config = dict(
    experts_per_token=1,
    d_expert=544,
    activation='tanh_gelu',
    balance_bias=True,
    router_logit_norm=2.0,
    init_std_router=0.00601,
    norm='layernorm',
    lr=0.00464,
    beta2=0.98,
    seq_len=256,
)
Below are experts of layer 10 (counted from 0) of a mixture-of-experts language model. Rows are named up (a neuron's input weights, with its number), down (a neuron's output weights, with its number) and show model dimensions 0-255. Each number is 128 + 24 x the weight over its row's rms, rounded and kept within 0 to 255. Numbers have three digits each.
Before each expert's rows: a language model's description of what the expert responds to; "comes before" lists some tokens at least twice as common just after its tokens as in all text. This comes from a sample of Wikipedia text that the model never trained on. Tokens count by the router's weight.

# expert 6
Description: Prepositions and verbs after counts or quantifiers in census and statistics text, such as of after several, among, includes, has, provided.
comes before: " the", " a", " been", " population", " an", " its"
up1:151169173103098115125149119202098117142134139168096144116126125112128122154111123152143115143102171159118164125097125127121178112117119137094138168127139105135111169103149143105096143153129125148141130158138117104155159155081115138144122112125208150135132158124143136143118155111119152124172144133117070136126116139154120089134147130156163151126080119081121165188093122142101106103125120087102124153142093080109135155149169169073127127109130104154104205115148114120148126139111120107132125142128096137132128116158158126176122125132135179146145137135170112137124132095131140100089113116116131140103175115091106105138116170106102127122132154104131104156104149129121135122126125093134139106135086165097133139143140108086122128092112175144162128125128146122148138155117115
down1:094111116096168120132123120160141101083147161123110114194150124142145146146096136121110115122096094123103154173137178168102122091111110108138145166119133109138108120120094148135147149152091170157158153133144110112121097114075111187168141108102135144132093157111131135148121137168166143133086136126104101108134099105132129067146103144128136130117101186137145136121101123151139160124120051121137116115111149141118116091124142139141101102109098101112159111175156113118132110125197104147116094117159120113161122112111129134127131106094106135119097110105129148134099135118069096114142132107148132085134138149135153099163107113151116125136118110099140158179129152137105111144182141122146100098133128104099155123147149143126172120141114133116126108147138169123134068149121125

# expert 15
Description: Periods ending sentences, opening parentheses and quotation marks, plus de and la particles, such as career., (MBE), "stands.
comes before: "\n", " The", " He", " In", " It", "S"
up1:082121133119108124157131087134131128145092140115096142135160118152146188121124122138061092132117132195123129133103149124112091157176136125134135124100151159127135103148139111103150110138159189108142106117160135130193154107094097126119105124123153069130130111107076161102141120165134112129144176094107138132108170113136110139122081118176100118162154112141084174127143147130112133137094101128162092139128125117146101138133136125138144170172121114128145153140134160126151151174112112111124152139102111170095161148125105108127117114119127073158117148132158097138112113152116101152096129165103127120126158135129124131132123113178140107099139164095167161172172129105156122145144118150118104142135153154155130122109147146110105117154115145105158101129096134132097112107138171
down1:113118153122109105113126140131098166103095136115139168103081124136111096162124143133142122130128141114124125120115153147155129093139109151130095093150075194198125124151152131127129087117144110124122138114135151116151112107154157172134145139150114146166062180146134149102113112090109183126151144106105132127118111123131118175148084126156126130098160147143111170155109152133129158146142144154164125128144136108110156149122135069163144109156125124141125127116143156109131151113115142130117149127140150101184125103123157165120108135099117091147109084162166105186139102152096122119182162140093143137125135167122092144100133144117075148107159134156121110113162138154130132123109134117161094091149134121148118128103091133118133085090150114163108112130099128158098102129093153

# expert 5
Description: Plural suffix s and common nouns or pronouns closing a phrase before punctuation or of, such as years, people, him, city.
comes before: ".", " of", ",", " in", " and", " as"
up14:142121152123134162154169147086137136112137112123131161195153149155116116127147116135144141102109113112147132166169063098098117147151162116171161101111109115146068125195141134101114163176150113147121084130160091120111099168093144119111089145115114137123124157148110119133132140114101125162123122140130137075112146134137142128141122123126157131097149082175113134107127139099146104150121167183133109139138139114126162123079126110118190113148089091123103118147119109097147128144123136112141123140111117140159091104097175160124153112116118156130154139072126129112090143147121140117132100136134140152123137120099106156154101079107126121141148147125096120116140137177124135138120100169168110117156142160148069116107127145139148132127101172125135136175178137141136153120135136
down14:177129109122081122157201157099152139117147079056129147099125168149110097122128100137151134119116092086088168108118111112141168145136131122156158150103144098126112154127144095101103158125120161167143127177126143122116128134119118138115140124121147158158136107153133152138114122131166097142114100140164142138086117119114124133142178102152103110087129095157125147121089105082128134110167109137103096140093192141105168172102158096154178131128129123155118137115137132111105128105122122134156127130092145143139114130115141127095112146093146118129131140097082083136143169109136095123105149159119139101122114121162108118157130119107113133132116127149150143120137140111157116122150128088135057108089142172160130105140124062155158102101106105141121140118107121124106137111116121

# expert 0
Description: Final pieces of surnames and place names, such as Down-ey, Maccle-s-field, -ton, -ley, -ville, and common surnames like Smith and Wilson.
comes before: ",", "'", " (", " was", " &", " de"
up1:136153144120102146094130101083124134100161153129146106099126097137121113109138159112134141116155161114115192106140153133124168124127076126128152169078083092138158119132098113140128113113085108145169128146120107127129102160096164173083139095128122134157172125170148142106155149075146139107136147131137104082106162157158117131101130070146073169098107135096132127154139122112146121143174086177129116143133078121095111130137147124163179129115115092132131089159116140146148133130139119121119128150124126166120112115114141166162115159140110125130125128116156125141130147125153100151106120134121120112166112094117144099132092153185115169128132123140117155119129175142131074099155123125107112125166112130103175113136110118111095127143140124094131117135135136131099077140111079
down1:118126121148135128129133158127132146177114111115114113128119096104102126111128090136135098107104133154134128139152158127167115162130090116117156109128129138140130107106142139118146153139139159141094162137133120129126129106111092127115141109128107094132119126107080108104114094137137121133119120120141148084114099137099099096149119132121147129134155161150124133159097139169177119069116130130140110137134145111164133117171115093102078151145147143129140128163093162101115090148177075113137123107118128131122115144154063086157177119148112130119101134141148162175133117150123148145093119132115147135075123182190148102142110142088157127107109085105117106093138124127125132165138105114106119157145163112118064119145131118161172123059120138099088089102188096126155167112152151

# expert 3
Description: Word-initial stems of action and abstract nouns or verbs, often before suffixes, such as development, design, respect(ful), blame(s), analyz(ing).
comes before: " of", "s", "ing", "ed", " to", "."
up1:127108138120095138119148139113097106128154119147106091137142092145117109114073187100140153083129105095135129108127136094084152103135126135129143136168136188179147125115120192137138134066120113098114158156089115125104109104095110187152114122139109119149124192106157144115111150129121141132141134151129115121118109114174112076144144109109138149157108145136087139149125183129120130123118160147141127124124169147113149150135104132143140140144111118125109140157138139118099169150128145114184097076134131151148126136168149138138151129101150115139113133142086112131154182121098119132123084108095150140125151086135091098099155141183125141098135130120089089127099117142177124147168118128131134136134121136166081145172112145139112138139123157121152174145127127133157134164163115
down1:121140144086105138113113153152153090148089116119147112113088124131131156146143133094139177119110133126156126143162136124145145116120122066128099145126098123135125111142099130139152104113134097125178136152142188160148177091183113101114096152125102091151141162133106127149126146126109160128153128114153137119126152142133118111135137137160129144138110162142092130176112131164087123119128149110085157107125136124132162116123103094096107119108153192154152144130185154076108097174153155117133108115096132178158124127134119168122079095163126154121137136138137136156137082128108095130139111090156117099139140106126134149118130120118144129078120140161094170091112110126146107104121107114167102102087158134129103152135162158098172146092130105152121124149083127086110140142134165

# expert 1
Description: Pipes, slashes, scores and numbers in football career and match statistics tables, such as | 41 |, / (0), 1–1.
comes before: " 0", " |", " 1", " 2", " 3", " 4"
up0:121118154126164118162135125130126127158158128149100176143150136096112131136114110103110149121110144124123120143166093087146133102145093106097156113127108106117068113167119156107109126094140147177151175103135137128110125112119114129136085133085162069133120144117123144137163134138124135200106152127107118175114131138123136090078093142149090127122086130139162146169102136169112120168144136128120150115137118166115061123134125129113143109132146115108161166123089106157111125156157130150133141147163129123138164120125097133113141132100130122092127150113115130111100141154150130084136152127162118119104088099114174109126114084170157101152158103126110124170155147117123173114135125178095118137129101120149113140175145190128137105107131174127151090150114126111094155149140155
down0:077124109120119114105122188094122166147153091127146139113133107148129128106137119122140195130124147119142101126139094128103118104130120133100113154145148092120159117100160136148148150108096119117119109115111153121123160150117122153117146147141114125170107116156080145144161125127122115077113108134161132151138115130156133149087122119120121123170175185142155170166128147161134117113116118115121137151129112174139095140094145155121149145166121115110107113145138120123131119131160098084108075112105146119089086130089124110106150105124141095086107135113138124106068107109095112119121119114086119132116098134113122114120122115114142095131129179166154123097170131108098154169086128145140133169138142113094107149104144158145133166096130110110159079149093124149103223122159138

# expert 13
Description: Prepositions and relational words linking to a following noun phrase, such as at, of, in, to, along, near, against.
comes before: " the", " a", " his", " New", " least", " The"
up1:064103153111151079107108151153146155187119130162140078107157145105105096116148124143113183171143144106126110133113114118070126118111152113162152112110113136132136096093168099118164121128140117134131128134093191106139116116146110174111100130162151108113135151119157147098107109083119139117100129162122130135160131111117162202114133125156146159143121148135119120148148147182110133106119127135156148091153111053143123170153127139145133130178106134122123081108110095153129155113103096131150165133109117146148116153117115147132149107124155146111139133118131147138129149131115144093101188100146165138122088172127115134099149132115166128143150151135138099101129103130152138134122104155139093104161176136143111160132125110110136130121168120111125126113116116092102181139105117
down1:129160141137102090173119138118105103121180095096148190114153122145147120097120127106114122133115127119116144141141164141166162134116138162114165144138146173126132138169085130158101160109112096133095100124138138148135130137115168114135132148074094139129145078119094110143117133139168137111160132138081171111106158100094143142176140075133128112124126142105160132149125141145116118130108123121141124171152091149149084107169141116122112137089125137129143149156122118117132132129117126167156122154148118102089130111143163113111111102106102123142092165131103146135145062145108120121152142148100141111156146111163126115155150157129067135157131088099118125145146169103114113161100142160117174135119135187137092135164106125157103123136119134124110108125135111137113041093123104

# expert 11
Description: Years and digit chunks in dates, tables and vote counts, such as 2014, 1998, 18,199, (1828–1883).
comes before: " |", ",", ":", ")", ";", "–19"
up1:134085118119099140130147135122155122149160094098123148140131133128145098085132113145100132160104095122140149117135174072134101069125137125159131144112122118109110122128139125179152123129125170092122110142092127154114144150134113075156121109086097099136072146171179145129130145131131126135108109098127167131126111137149127148088178102128127128147120127158116122110147174137172131098120118128171143102089172093148152131070125153112115184128123140119101126133129112164098152150090144133150171126109149123083098166135145101137147109148137114167110144126098166124149154110143115113100157144115105107120140162137115131118127125128141120135114130080143102116127113174133120167126097109108130114112137144121138164125181140156150124143177112104107164154200116137138154191107114
down1:112159112120114119122142152116138153159132087151151167150108139117138118136129150142165109153111125098152134096142089166096121117142118146108123136156164100126129112124152118126092099134132136134120126146126093124100126112097105098170127162124131158180181143120132153119079154103173127100137139139120135145106137122126124158158094116138093115124125109113072137111152125099135120145137167093131119104111147077107151125156171128126115125118095145158120161129082120129170137107120138109168127151116147142123159081154131142110108128116162121168115122119085184108106096088078140126099074102100084160194091107096114113138122140156101177162126100136094136154112150104134109125140135151150081141134079149163118140133161134132156111070133135119117133143136146119122166096165099